config = dict(
    d_expert=64,
    d_shared_expert=128,
    activation='swiglu',
    normalize_top_k=False,
    balance_loss=0.00345,
    vocab_size=16384,
    norm_eps=1e-06,
    optimizer='adamw',
    lr=0.00219,
    beta2=0.95,
    train_tokens=317000000,
)
Below are experts of layer 9 (counted from 0) of a mixture-of-experts language model. Rows are named router (the router's row for the expert), gate (a neuron's input weights, with its number), up (a neuron's input weights, with its number) and show model dimensions 0-63. Each number is 50 + 15 x the weight over its row's rms, rounded and kept within 0 to 99.
After each expert's rows: "mostly gets" lists some tokens that are sent to it at least half of the time. This comes from a sample of Wikipedia text that the model never trained on.

# expert 49
router:27 73 44 31 49 78 67 50 44 57 57 48 70 54 42 68 53 59 58 30 54 38 26 73 71 28 57 55 15 60 41 69 16 81 37 66 58 60 66 41 24 36 35 61 64 65 47 37 51 64 56 62 48 25 70 67 54 81 32 64 24 55 64 40
gate0:18 42 60 46 45 40 54 45 71 45 49 35 71 37 75 65 60 51 59 45 37 41 45 42 66 47 31 61 50 58 51 42 60 61 62 49 17 29 48 36 25 27 67 57 60 65 45 50 65 44 37 69 63 56 54 51 52 67 30 68 51 63 71 56
up0:32 52 57 72 79 45 43 40 50 40 42 29 75 60 50 40 71 37 39 38 48 32 43 78 48 56 23 68 19 56 56 10 42 42 59 38 41 48 41 57 34 22 88 45 67 41 57 69 57 42 72 36 88 61 67 56 35 48 28 40 45 20 41 62
gate1:65 55 47 39 65 37 49 41 68 52 86 21 00 81 56 81 36 58 45 37 75 43 46 69 46 61 70 96 27 32 60 47 48 52 46 54 29 53 29 33 65 53 52 45 47 44 48 32 28 63 68 57 41 49 53 40 28 50 55 44 46 53 25 35
up1:42 49 64 34 41 67 32 60 53 62 41 57 54 48 51 65 39 67 67 58 70 50 51 91 49 30 60 46 47 63 31 71 46 56 43 41 83 56 41 54 85 39 39 29 59 45 18 51 33 60 52 28 61 38 80 42 51 60 41 49 25 47 41 48
gate2:35 55 44 60 68 48 20 44 38 33 44 13 62 64 63 56 75 36 47 33 51 33 34 45 45 49 32 58 42 38 51 23 51 49 59 57 71 57 64 37 37 14 65 38 69 53 51 46 56 30 38 54 71 42 69 43 47 43 74 42 57 44 63 48
up2:40 57 57 46 64 36 42 40 41 51 49 36 69 69 63 31 60 33 48 31 33 48 45 17 40 55 58 59 48 41 35 31 58 68 54 67 69 49 83 41 59 33 61 55 83 40 55 38 68 24 29 70 69 29 73 50 69 42 69 45 55 52 71 61
gate3:56 30 34 36 52 57 70 42 45 25 76 55 68 35 41 67 54 35 54 61 54 57 48 76 40 22 52 48 48 57 58 48 22 62 18 56 53 45 58 53 43 76 39 44 58 52 59 79 50 78 64 42 40 21 39 77 62 28 15 82 35 45 43 54
up3:58 61 28 11 56 48 59 45 66 39 43 63 56 52 51 52 35 58 42 56 43 76 33 60 44 56 52 52 78 41 61 55 41 62 55 68 33 40 47 49 51 58 38 43 77 61 18 48 51 60 35 62 14 51 54 79 53 61 45 62 56 48 47 11
gate4:57 77 41 29 57 49 60 41 29 57 48 59 14 43 31 58 44 40 23 42 87 47 31 62 53 35 59 60 61 53 67 71 50 76 29 66 39 55 34 25 54 67 48 47 40 61 53 65 12 54 71 63 34 36 32 41 33 45 58 69 48 50 47 51
up4:47 44 58 52 57 52 76 44 56 48 44 78 40 36 39 28 46 49 35 54 39 33 52 28 44 60 37 20 55 63 46 57 44 70 40 45 68 42 59 18 41 42 75 54 21 45 43 28 65 54 41 58 52 46 47 24 64 40 43 65 41 49 42 51
gate5:30 41 28 33 54 64 76 45 69 38 50 44 88 40 41 72 65 32 55 46 50 42 54 61 53 71 38 26 26 91 61 81 27 49 50 46 67 40 61 39 56 49 32 48 37 58 48 59 94 51 39 48 66 49 58 47 75 65 45 39 55 19 68 50
up5:31 42 66 52 35 58 42 48 47 54 49 66 48 44 54 43 64 55 54 68 33 57 63 45 59 37 54 62 43 55 55 36 68 41 57 65 61 45 37 39 50 63 69 45 34 44 60 42 78 56 67 36 60 47 27 53 41 69 65 36 41 28 47 81
mostly gets: " et", "ensis", " nov", "iform", " Jr", "atus"

# expert 66
router:60 52 70 78 59 57 60 49 50 22 51 62 55 38 50 76 45 68 50 26 26 79 22 49 44 45 50 36 23 43 50 53 69 57 71 53 42 54 66 75 52 47 57 72 65 69 64 70 89 54 67 76 47 53 31 42 44 29 38 38 66 18 48 38
gate0:82 59 45 61 43 36 66 40 44 50 62 40 65 28 68 43 77 43 62 52 57 14 54 46 46 55 24 56 72 56 76 47 57 49 44 49 40 39 39 61 39 52 05 39 57 36 56 47 45 70 49 54 48 69 56 72 73 39 09 30 32 71 55 44
up0:36 61 38 34 67 64 52 41 47 41 32 42 36 73 50 35 20 25 43 51 69 43 53 58 54 45 59 57 49 64 32 39 45 57 41 36 51 65 52 27 75 38 84 59 26 48 44 42 35 39 42 31 71 38 72 58 50 73 84 75 74 66 49 60
gate1:68 48 52 34 57 48 45 48 31 43 61 66 44 68 49 50 21 47 66 42 48 55 57 66 66 47 47 52 44 48 64 38 41 68 53 52 67 24 59 64 36 78 50 35 40 41 73 36 28 71 60 18 62 70 31 44 62 65 39 72 51 45 35 55
up1:56 42 29 45 74 37 47 48 70 37 43 34 82 59 78 46 43 15 35 74 65 53 34 47 48 51 53 57 65 44 37 57 69 26 39 37 23 87 30 33 56 47 44 41 43 35 46 43 61 49 45 51 32 47 77 53 87 58 56 40 42 57 50 65
gate2:53 34 60 35 49 39 68 49 56 48 48 53 51 69 52 55 49 55 32 44 58 71 38 34 58 65 64 48 40 77 53 42 27 80 56 68 84 52 50 71 44 52 69 56 51 64 83 50 48 50 52 68 68 49 49 55 53 42 03 70 52 53 82 42
up2:69 56 51 43 35 49 44 16 62 83 38 43 44 58 21 65 22 59 53 42 53 69 52 54 70 39 45 71 27 31 50 64 29 64 36 61 43 67 50 58 43 61 56 65 43 62 64 46 69 36 45 56 66 40 49 78 63 39 36 68 51 68 47 60
gate3:40 49 26 19 94 40 42 53 57 34 96 50 36 63 52 65 38 65 24 40 43 44 31 71 15 54 34 56 38 25 73 59 48 51 50 41 58 54 28 15 58 60 44 12 54 48 21 65 46 48 81 33 39 63 53 42 54 57 60 68 57 59 51 43
up3:41 17 40 41 72 38 50 43 46 31 79 58 38 49 19 68 44 67 48 27 41 47 39 58 23 45 59 52 37 47 70 59 58 42 54 41 63 50 34 42 70 29 58 16 44 71 31 65 65 41 75 46 60 70 38 36 16 60 63 58 35 43 52 36
gate4:68 48 63 55 66 40 54 63 47 35 56 49 47 80 40 46 65 48 60 57 55 36 53 26 61 29 60 53 63 62 41 13 67 73 61 53 54 33 19 69 64 37 53 50 70 50 69 63 55 50 47 62 37 47 46 67 65 36 23 75 51 49 41 70
up4:36 47 45 32 52 73 42 48 59 44 51 43 67 37 45 49 43 27 35 43 51 54 37 53 17 75 15 39 53 54 69 68 40 14 37 43 27 51 63 35 37 81 38 45 34 41 42 43 50 48 38 40 73 43 65 22 49 81 82 43 40 69 40 26
gate5:45 60 29 42 36 73 62 54 55 55 52 55 34 50 18 45 42 47 26 71 39 70 57 54 44 50 44 62 28 33 66 55 53 63 25 76 47 40 44 26 32 76 35 66 69 44 27 40 55 56 31 46 57 65 34 56 36 29 58 31 70 55 55 22
up5:46 29 60 53 64 22 49 39 52 47 49 40 60 70 56 57 55 53 73 40 60 34 32 53 63 35 74 47 66 68 53 44 59 27 78 52 57 73 58 63 63 26 61 29 45 60 68 62 41 34 46 53 28 32 52 60 43 68 27 72 46 32 39 76
mostly gets: " located", " based", " worked", " born", " competed", " appeared"

# expert 21
router:53 81 41 52 68 48 50 31 68 23 28 61 38 45 62 43 76 58 67 34 24 51 63 52 37 35 73 41 55 63 64 35 66 51 47 42 23 40 63 53 54 67 31 50 54 47 37 74 63 36 63 52 60 51 47 43 55 33 35 38 61 32 47 44
gate0:47 43 23 47 56 30 56 58 69 53 59 79 44 53 59 31 72 56 68 59 32 57 60 32 54 38 46 50 64 66 47 37 76 59 48 52 67 19 60 79 70 45 47 67 31 40 45 33 52 51 42 54 66 63 62 52 40 30 71 54 79 49 59 20
up0:38 49 53 35 51 63 60 48 64 50 48 49 70 37 60 70 43 57 37 56 54 67 45 69 37 63 51 43 55 31 52 18 38 20 35 45 38 66 67 41 63 53 67 38 49 50 42 22 68 60 55 64 42 29 24 52 46 62 35 64 28 55 44 46
gate1:33 30 65 77 47 50 47 60 47 33 77 57 60 43 53 56 57 29 52 76 62 66 06 23 61 53 38 53 65 17 38 62 32 60 55 27 42 65 28 83 34 63 54 47 65 44 53 39 50 49 48 53 58 48 39 38 57 60 46 57 50 64 46 58
up1:30 37 53 50 47 35 30 40 66 33 59 76 66 32 59 55 79 36 54 64 37 52 57 33 49 47 55 35 60 47 49 57 67 42 73 15 29 52 48 81 26 72 39 30 54 38 27 72 66 27 57 69 53 68 34 39 44 49 61 30 61 32 68 51
gate2:35 61 56 48 66 51 44 29 45 44 51 58 60 59 43 63 70 46 32 47 39 73 47 42 36 46 45 54 30 56 44 63 57 57 69 58 33 40 61 69 59 30 44 63 13 46 49 45 54 49 48 69 84 47 50 41 78 67 50 65 65 33 54 37
up2:61 36 36 61 44 41 53 30 56 28 36 62 64 37 68 18 29 19 76 40 35 28 39 41 52 36 82 42 38 58 53 59 33 45 36 69 67 62 56 45 25 47 54 24 48 26 36 64 57 53 55 28 21 54 59 67 47 12 29 34 44 52 53 76
gate3:67 16 43 28 46 41 35 60 53 60 89 36 53 72 60 11 52 43 24 47 34 33 34 44 50 50 47 55 56 64 60 54 45 33 43 63 38 55 60 40 65 53 30 94 60 53 45 58 32 62 57 20 48 46 55 40 54 52 56 33 43 55 37 46
up3:55 78 64 69 54 36 54 71 35 46 34 60 70 52 42 57 43 59 78 39 77 69 37 54 40 64 21 59 45 46 39 56 46 73 61 44 68 44 46 52 57 63 50 55 29 47 55 42 45 75 45 28 54 69 44 39 49 58 43 72 63 56 45 77
gate4:63 55 42 76 58 54 38 31 71 52 43 56 55 49 44 48 61 66 64 46 56 48 68 50 42 34 35 62 66 45 25 45 62 44 39 24 33 52 65 45 72 42 56 38 29 66 70 52 63 60 44 66 36 35 56 75 38 54 35 41 60 65 65 35
up4:35 52 60 29 47 36 80 62 36 62 52 53 30 77 45 31 29 57 44 61 55 57 41 46 40 46 64 51 51 50 55 48 23 58 58 74 63 59 46 42 51 68 43 68 69 39 09 45 16 43 48 34 70 90 50 27 41 55 43 44 23 68 36 49
gate5:43 76 50 46 65 43 64 32 65 40 19 68 30 47 58 43 39 24 37 40 46 62 29 44 44 26 68 76 41 52 21 82 64 71 50 38 48 65 49 27 11 32 54 57 31 14 26 52 37 49 47 59 42 55 63 60 52 41 27 57 36 48 44 68
up5:76 19 54 54 47 53 40 79 34 47 64 35 66 52 42 64 44 80 50 63 67 40 69 49 42 78 30 37 48 43 66 42 30 42 52 51 60 58 35 67 71 63 61 53 64 99 67 28 55 55 42 42 69 40 40 65 41 43 61 48 60 54 64 58
mostly gets: "\",", ",\"", "),", "\"),", " ,", "—"

# expert 38
router:45 53 39 61 44 43 67 60 74 61 72 43 21 79 53 44 76 60 58 45 54 42 45 46 82 56 41 48 41 49 61 25 47 30 64 59 38 44 72 47 64 19 23 61 58 63 47 23 60 35 50 72 27 55 44 42 57 53 66 39 49 55 70 46
gate0:42 20 76 90 63 58 29 63 47 57 39 41 56 35 56 54 55 63 56 70 49 63 46 44 26 51 61 47 41 44 56 29 69 75 59 45 39 50 77 81 66 60 44 34 55 48 53 45 34 55 48 62 52 32 40 62 05 13 40 53 42 33 55 26
up0:42 10 61 56 30 69 46 42 48 45 57 46 40 54 12 55 50 52 61 77 44 20 51 19 39 48 43 43 75 60 44 46 58 91 62 38 51 46 30 75 68 47 60 47 54 52 52 46 15 47 53 67 44 52 44 78 36 25 42 41 74 32 60 58
gate1:31 51 52 59 80 41 69 49 44 47 52 54 62 47 46 33 51 44 47 39 43 29 51 49 53 43 71 53 84 36 54 68 80 29 61 65 48 57 47 73 67 61 67 39 69 45 55 36 30 47 53 34 64 56 32 37 72 75 60 50 43 41 54 41
up1:33 43 57 53 13 47 42 46 52 46 67 38 43 44 60 33 49 71 55 58 67 61 36 73 63 51 58 38 42 75 37 56 31 33 66 32 66 69 33 23 39 40 27 28 36 57 46 80 80 35 43 51 65 71 65 47 50 41 45 61 33 63 65 58
gate2:46 51 63 51 40 41 57 50 62 63 35 37 48 52 55 65 17 81 70 17 61 31 44 74 43 55 33 44 35 59 57 26 43 44 51 52 18 60 50 53 42 59 67 63 62 22 59 50 29 33 12 48 42 69 58 54 43 50 41 49 38 70 13 38
up2:29 39 43 58 30 62 31 68 67 54 55 41 54 62 24 41 58 64 34 59 42 58 52 50 57 74 61 42 66 35 43 57 57 67 48 25 50 55 39 68 62 42 26 34 55 69 67 42 42 18 57 66 34 50 55 28 65 31 51 64 62 48 39 63
gate3:55 57 14 62 59 53 18 40 37 43 73 47 65 42 57 60 41 41 28 63 52 46 66 37 62 45 59 44 59 61 59 47 56 51 54 42 55 74 32 62 55 64 63 41 64 52 37 39 49 54 67 51 59 50 54 32 85 33 52 69 54 16 57 84
up3:48 47 67 46 55 77 69 61 45 51 19 41 49 63 39 42 55 71 69 46 55 47 29 77 31 54 33 27 64 41 42 40 41 56 40 50 35 40 34 62 31 58 55 65 43 34 67 56 41 47 58 35 48 39 42 79 33 64 27 51 47 64 46 29
gate4:55 41 46 49 52 29 60 55 54 44 42 43 62 23 65 56 48 77 51 51 85 37 11 68 67 42 59 32 35 31 50 47 33 44 42 41 46 49 25 50 33 46 34 68 47 40 45 34 51 52 35 31 47 54 42 56 80 55 41 48 39 37 76 62
up4:47 43 39 32 41 26 41 38 47 34 62 55 47 35 64 40 69 57 46 40 66 74 38 46 57 29 52 54 43 34 47 45 55 61 74 23 45 31 48 74 75 45 32 41 56 47 42 23 69 35 38 53 39 64 25 49 49 31 50 25 56 50 57 64
gate5:53 44 70 54 63 37 68 39 51 39 27 40 51 50 53 56 73 42 56 43 42 57 64 32 57 38 55 57 61 43 61 40 34 44 58 65 49 39 36 54 44 39 53 29 46 44 54 69 49 43 14 50 42 44 39 61 72 50 24 39 67 29 57 60
up5:37 53 77 57 36 34 73 59 63 32 49 74 36 55 50 65 72 52 60 71 40 46 59 39 58 67 54 58 34 43 68 42 22 43 62 60 46 29 49 54 51 35 63 29 42 67 39 56 57 27 22 50 27 43 47 46 61 47 41 18 80 55 70 56
mostly gets: "American", " (/", " Occupations", "-born", "British", "French"

# expert 35
router:48 43 60 66 64 66 25 52 33 11 21 59 65 35 41 46 47 50 62 50 51 40 53 70 29 26 55 34 40 35 60 45 65 57 65 35 49 43 35 35 58 48 66 46 57 58 49 58 41 52 40 47 38 47 55 43 45 13 55 37 66 58 42 34
gate0:39 41 23 33 75 60 55 51 50 64 72 54 57 31 54 53 79 59 53 63 35 66 47 44 32 49 20 51 30 41 40 53 67 69 51 54 60 27 47 60 60 71 74 52 27 60 62 32 56 43 34 63 57 51 49 63 43 38 42 49 61 29 76 39
up0:48 47 44 54 61 60 58 29 35 35 48 53 50 69 52 79 59 44 33 34 44 48 47 53 46 51 60 54 56 59 48 49 44 58 45 69 70 39 45 57 66 29 58 46 46 45 22 49 70 42 64 73 65 31 64 45 50 47 47 72 20 44 43 53
gate1:76 24 42 55 42 45 54 37 62 36 35 53 53 65 84 83 54 67 53 78 28 41 32 37 60 59 41 55 42 70 29 40 46 66 62 58 27 27 49 71 65 29 57 68 72 65 76 49 48 78 42 53 74 29 45 55 53 45 42 34 57 50 32 48
up1:62 36 63 54 36 34 39 49 67 53 35 66 56 40 64 82 53 92 62 61 15 62 48 33 49 38 55 35 21 48 44 48 54 59 75 65 23 47 60 71 58 40 56 67 48 64 60 51 53 47 40 65 54 40 38 42 40 35 39 43 58 39 46 44
gate2:39 54 46 38 46 39 50 48 50 35 31 62 29 56 65 56 59 46 46 30 59 72 67 68 47 66 63 47 74 61 58 57 45 43 39 44 74 36 64 61 30 37 64 66 47 07 61 41 47 29 46 67 54 52 50 46 59 45 60 53 71 43 74 42
up2:51 32 41 49 52 60 60 50 38 58 71 32 60 38 18 43 65 67 58 39 54 44 41 37 67 42 12 59 25 32 64 52 38 30 41 57 05 52 64 51 21 74 54 11 51 48 69 47 86 76 51 52 48 70 74 68 61 45 57 29 19 50 36 45
gate3:59 48 32 52 43 56 46 46 71 74 59 43 62 62 44 46 60 36 64 32 61 40 45 48 71 48 30 55 49 30 72 59 84 45 65 31 35 49 33 51 29 58 60 58 40 49 33 43 18 62 39 24 56 77 61 71 52 61 59 08 48 53 30 47
up3:25 37 28 55 46 42 45 53 66 59 65 50 64 53 45 39 71 45 74 64 44 42 54 61 73 50 37 50 58 27 63 53 79 46 73 44 47 45 41 44 25 45 56 57 32 45 23 44 21 53 19 37 59 79 38 51 32 53 64 32 60 45 47 26
gate4:39 70 54 59 60 38 40 45 50 64 42 47 36 54 48 44 52 45 58 39 52 47 68 55 14 34 78 58 39 72 19 64 27 59 45 48 65 53 70 50 56 24 65 50 40 45 59 26 29 71 49 55 26 64 52 51 72 43 68 49 60 71 67 35
up4:50 62 26 43 56 38 39 45 46 44 38 46 26 49 18 46 53 41 60 31 65 28 55 42 43 28 45 39 57 28 75 73 51 48 44 48 47 61 62 46 40 53 55 53 52 42 57 30 48 73 25 55 39 42 60 41 53 74 73 22 28 90 38 33
gate5:74 53 50 54 72 35 60 34 78 48 61 43 51 48 33 57 59 50 73 27 59 34 42 52 52 36 42 52 38 55 60 52 55 42 53 61 20 37 39 39 41 39 45 32 35 67 47 56 27 88 56 53 33 49 35 85 59 63 71 68 46 64 27 78
up5:51 50 41 47 29 61 48 42 25 60 33 38 52 66 60 47 45 58 16 60 60 49 48 65 47 75 34 57 66 27 44 54 32 42 32 34 78 70 56 61 71 65 63 45 69 36 35 47 69 28 57 42 69 58 73 22 59 35 26 37 44 58 55 35
mostly gets: " took", " due", " moved", " went", " continued", " returned"

# expert 9
router:39 50 57 50 30 54 36 57 45 80 38 70 76 59 43 38 45 23 23 63 38 34 44 59 65 55 50 29 31 46 46 60 41 64 45 55 52 78 35 56 36 43 35 69 88 48 36 43 60 77 60 49 69 37 68 56 77 54 56 57 66 46 55 62
gate0:36 62 53 65 29 58 36 55 49 62 40 56 70 45 55 54 29 44 76 48 38 53 85 22 49 62 35 39 70 62 55 68 40 72 38 70 53 37 57 73 39 45 47 67 42 73 43 74 49 42 44 29 30 59 49 62 26 63 33 68 60 41 48 60
up0:52 69 45 47 33 53 43 55 56 44 65 40 50 37 55 83 42 39 67 25 20 26 60 17 52 51 47 63 44 79 50 42 38 51 48 24 24 35 44 52 63 53 42 49 51 59 51 44 26 59 41 24 21 41 54 40 38 62 50 38 67 72 39 37
gate1:53 46 42 46 58 64 68 57 59 43 59 50 28 90 54 23 25 56 45 62 58 44 51 70 48 34 58 22 65 57 50 61 42 55 48 30 31 42 61 61 38 38 35 37 49 74 47 29 64 63 58 73 53 41 49 79 29 51 13 37 63 26 24 34
up1:56 60 52 53 64 30 54 40 39 37 20 61 74 14 57 76 66 79 47 46 44 63 57 34 28 58 32 89 31 46 55 23 59 37 52 67 72 60 47 58 69 63 65 56 59 46 55 58 37 38 40 47 45 43 57 12 22 43 57 58 73 57 74 48
gate2:47 32 62 76 70 62 70 35 52 57 43 51 37 29 65 45 49 51 58 26 73 38 38 63 54 52 57 36 61 26 60 22 71 39 41 40 35 41 40 46 43 53 46 63 34 52 25 46 56 71 67 41 61 62 18 51 58 54 66 73 44 25 49 55
up2:57 79 42 36 41 37 30 70 38 58 32 48 64 60 35 50 60 57 51 65 36 28 28 63 23 42 53 52 55 65 48 48 35 45 30 22 81 63 63 38 78 46 61 32 54 58 57 48 62 24 50 81 83 49 76 26 48 58 47 13 68 45 41 44
gate3:42 52 37 33 50 33 61 39 76 27 64 26 63 58 32 71 64 67 66 33 20 26 43 51 45 30 55 74 48 48 82 26 35 37 17 89 61 52 33 76 38 40 66 30 63 30 30 59 50 55 73 50 55 61 40 69 65 48 64 39 54 65 63 53
up3:26 52 49 42 43 51 50 51 50 42 57 42 58 47 15 88 61 67 57 32 15 45 33 39 56 34 64 64 40 31 67 29 55 41 55 82 66 58 39 75 36 60 62 53 61 48 25 71 56 66 67 39 51 59 42 65 68 56 71 26 60 53 72 62
gate4:32 53 68 54 57 45 58 54 39 60 50 32 39 46 39 24 45 68 60 92 24 54 51 23 53 43 80 49 79 52 51 67 56 62 69 36 41 63 30 43 76 50 36 34 65 63 52 60 53 46 51 29 51 44 71 49 43 43 34 55 49 51 76 30
up4:86 58 39 69 59 48 58 38 48 15 79 52 44 50 68 59 45 42 69 32 77 56 54 57 36 51 20 75 24 57 52 39 49 44 39 52 57 16 56 53 38 66 70 61 42 45 62 24 53 43 30 69 38 57 30 68 51 56 50 43 64 68 29 35
gate5:59 66 39 30 64 39 79 41 42 59 50 42 48 13 76 35 80 39 47 65 41 40 32 12 63 60 45 43 46 29 67 54 48 47 38 47 46 56 30 61 35 48 91 76 63 50 50 44 58 46 45 61 34 52 66 64 61 33 44 53 72 52 47 66
up5:57 26 57 71 47 64 23 50 16 40 58 51 51 80 34 51 39 53 66 43 50 64 60 78 43 43 85 78 54 65 38 38 64 40 51 60 55 28 70 56 76 46 36 30 53 50 49 37 51 63 70 42 42 38 54 37 27 70 56 53 20 72 60 50
mostly gets: " Luc", " Flor", " Domin", " Leon", " Christ", " Bon"

# expert 58
router:57 31 38 39 46 44 60 53 54 56 72 65 61 30 60 19 51 72 36 69 56 68 64 39 58 40 47 42 34 58 37 39 26 72 39 60 48 40 53 43 77 56 20 40 80 66 36 45 48 36 42 59 32 17 43 31 32 46 66 35 43 70 66 34
gate0:33 47 66 53 54 59 50 53 54 10 40 33 57 69 46 33 50 40 60 42 71 57 40 43 44 66 30 53 24 35 48 58 44 15 39 50 47 40 53 34 54 40 65 62 51 38 49 63 63 82 74 42 53 89 66 56 55 56 58 58 48 40 56 43
up0:72 73 54 78 65 64 39 46 38 45 41 48 33 50 47 65 37 11 54 42 28 33 56 75 46 30 62 39 61 67 31 52 71 48 69 52 70 73 31 53 45 29 45 54 29 57 51 56 62 56 61 36 81 33 38 63 50 46 26 52 58 50 49 70
gate1:34 51 48 34 46 44 78 66 29 32 75 49 54 74 37 52 42 38 70 36 49 62 36 33 36 64 56 21 59 61 55 61 44 63 43 67 15 52 51 47 61 39 47 33 38 48 51 34 77 43 46 34 63 39 47 60 48 46 42 59 42 59 25 48
up1:23 47 39 45 35 74 56 66 47 30 57 50 54 40 40 40 32 54 24 14 36 71 52 39 20 58 62 59 66 36 45 65 69 40 79 41 54 20 61 38 56 80 31 49 44 51 39 66 27 29 54 28 50 57 46 56 33 57 44 56 52 58 22 60
gate2:54 36 52 52 47 62 69 41 64 39 54 56 29 43 79 44 43 44 40 30 45 76 58 63 38 35 69 50 49 18 67 53 28 34 65 50 52 49 41 57 55 51 37 36 66 16 72 42 52 33 80 55 70 71 46 54 45 50 57 66 56 59 64 76
up2:52 75 55 43 64 41 22 50 13 61 45 34 54 65 16 77 62 59 55 54 35 32 47 44 53 55 24 56 60 65 50 50 71 63 40 39 50 56 49 59 46 55 59 70 27 78 28 68 55 64 27 48 56 35 54 54 35 48 50 50 61 38 40 33
gate3:51 37 50 67 43 69 82 32 46 10 53 36 58 47 55 59 48 37 64 54 51 31 85 68 43 48 34 40 21 45 59 45 42 32 46 11 75 73 56 26 54 46 61 52 70 48 55 41 72 53 52 45 40 65 32 60 44 63 37 51 50 63 67 32
up3:39 40 28 35 42 45 65 44 55 57 70 36 57 47 63 60 64 75 41 45 42 55 49 54 73 61 50 74 18 34 63 50 43 67 16 60 46 71 51 24 45 50 85 48 69 63 47 31 45 35 43 46 25 36 42 59 38 60 52 65 53 42 62 48
gate4:52 55 43 49 55 35 46 38 58 29 43 57 28 75 30 65 49 43 52 27 52 50 53 52 68 66 62 78 56 48 64 61 25 22 43 86 75 54 51 30 59 21 55 63 71 50 43 77 26 55 56 48 44 50 76 70 27 57 66 57 34 54 21 46
up4:55 60 55 37 68 87 41 49 45 51 36 33 54 37 59 59 37 53 54 45 41 52 18 80 16 50 53 59 55 47 46 50 86 55 44 36 25 46 47 68 44 70 48 49 53 56 62 13 54 60 57 47 55 37 45 41 62 43 19 69 82 45 49 78
gate5:33 33 93 64 51 34 52 67 42 34 34 32 54 53 53 60 52 43 61 46 65 74 45 55 60 15 54 63 60 53 20 54 49 28 43 69 51 30 71 35 62 53 50 47 48 49 59 59 46 58 49 29 69 57 42 48 63 46 51 37 19 47 47 42
up5:40 52 22 38 47 44 42 64 67 44 51 69 42 36 57 54 62 61 70 47 41 42 42 63 77 33 46 40 68 53 32 55 30 72 27 47 45 64 55 68 52 59 61 51 26 57 54 32 50 64 55 66 71 41 32 42 28 39 59 53 43 43 65 38
mostly gets: "th", " third", "-year", " fourth", " fifth", "rd"

# expert 76
router:23 72 56 57 55 70 56 26 38 42 17 45 49 50 42 67 43 47 59 33 56 49 41 61 33 45 76 59 28 47 27 53 54 33 48 46 26 55 41 49 58 59 53 63 69 76 41 54 77 40 55 75 54 67 55 50 16 49 55 39 61 26 55 33
gate0:38 31 58 52 63 36 56 47 58 38 57 39 39 36 31 34 45 81 68 47 71 41 77 75 57 52 69 79 47 52 25 71 46 65 41 34 50 42 26 55 61 31 35 52 36 67 25 29 32 42 35 53 35 42 76 34 32 61 69 33 61 56 68 55
up0:64 67 32 38 37 51 36 64 51 79 46 64 58 57 71 44 28 29 41 53 45 45 00 40 37 49 39 66 54 41 77 43 53 48 65 69 61 66 50 30 42 71 76 53 51 51 47 63 37 49 42 50 71 64 30 67 58 55 26 61 35 64 41 70
gate1:51 45 46 47 45 28 63 34 50 53 48 40 25 61 52 29 53 65 47 50 31 63 33 54 31 43 70 52 46 42 64 38 65 61 34 49 52 67 68 46 48 26 51 43 71 32 18 40 59 45 63 46 67 54 46 50 46 43 60 85 61 68 51 58
up1:63 76 67 50 66 72 47 63 36 39 50 42 69 65 54 53 44 33 61 62 70 32 57 53 62 58 23 40 48 63 55 61 16 49 66 23 55 48 25 48 51 91 48 77 45 53 78 48 39 69 31 42 33 44 36 48 52 63 36 28 55 40 28 51
gate2:37 40 37 56 46 48 37 35 60 49 59 57 45 53 50 45 42 51 44 48 26 48 32 63 49 42 59 83 47 53 61 54 59 59 52 57 68 36 69 46 27 44 43 40 30 64 53 36 59 58 40 54 83 78 17 31 34 43 33 68 50 35 40 15
up2:29 60 66 61 63 56 44 40 39 42 58 56 74 35 60 43 48 68 67 37 29 36 36 55 41 60 55 68 53 59 43 43 68 66 74 62 73 41 68 17 52 65 50 43 32 72 27 21 61 32 61 65 58 79 24 52 35 45 21 53 51 56 39 49
gate3:56 65 57 42 48 55 25 08 42 59 36 29 53 55 60 64 23 47 65 27 36 43 27 63 87 16 45 69 37 50 76 25 73 67 58 65 50 35 60 56 64 54 31 48 56 67 58 67 45 47 30 47 42 34 23 58 49 47 45 55 59 58 60 88
up3:36 45 37 41 56 31 49 10 52 72 39 35 42 58 43 65 25 66 71 19 54 42 30 54 66 28 48 70 32 47 64 43 67 38 71 71 42 51 44 65 67 52 50 45 61 75 46 68 35 46 34 58 51 51 37 52 40 63 54 58 50 66 64 83
gate4:39 29 50 45 44 56 16 55 50 62 52 83 58 15 42 24 58 18 50 55 50 56 47 59 56 65 80 43 55 50 29 34 58 61 45 31 58 30 64 65 63 16 73 47 31 52 54 35 39 37 71 55 16 73 52 59 37 61 75 15 33 41 35 33
up4:46 58 47 47 65 47 58 22 45 62 67 44 92 53 56 35 68 59 52 47 51 50 51 41 32 56 65 62 60 81 47 61 44 69 33 19 58 19 69 89 60 35 49 60 71 32 58 43 48 58 52 77 46 38 59 52 50 66 76 74 50 45 18 28
gate5:68 53 53 47 47 47 36 38 56 69 46 38 55 74 55 45 47 67 37 56 59 48 34 48 33 62 30 43 67 46 43 70 40 24 22 51 43 46 80 45 57 65 17 71 59 40 30 56 44 52 63 28 50 49 43 72 40 57 32 54 60 58 57 54
up5:38 48 51 31 37 40 46 42 70 71 38 47 56 61 54 58 41 56 44 35 64 49 42 61 47 59 40 52 53 38 46 35 31 42 38 62 52 23 93 33 63 66 28 67 38 59 23 36 44 48 50 37 39 79 37 42 32 72 73 37 61 55 74 43
mostly gets: " used", " resulted", " identified", " killed", " seen", " removed"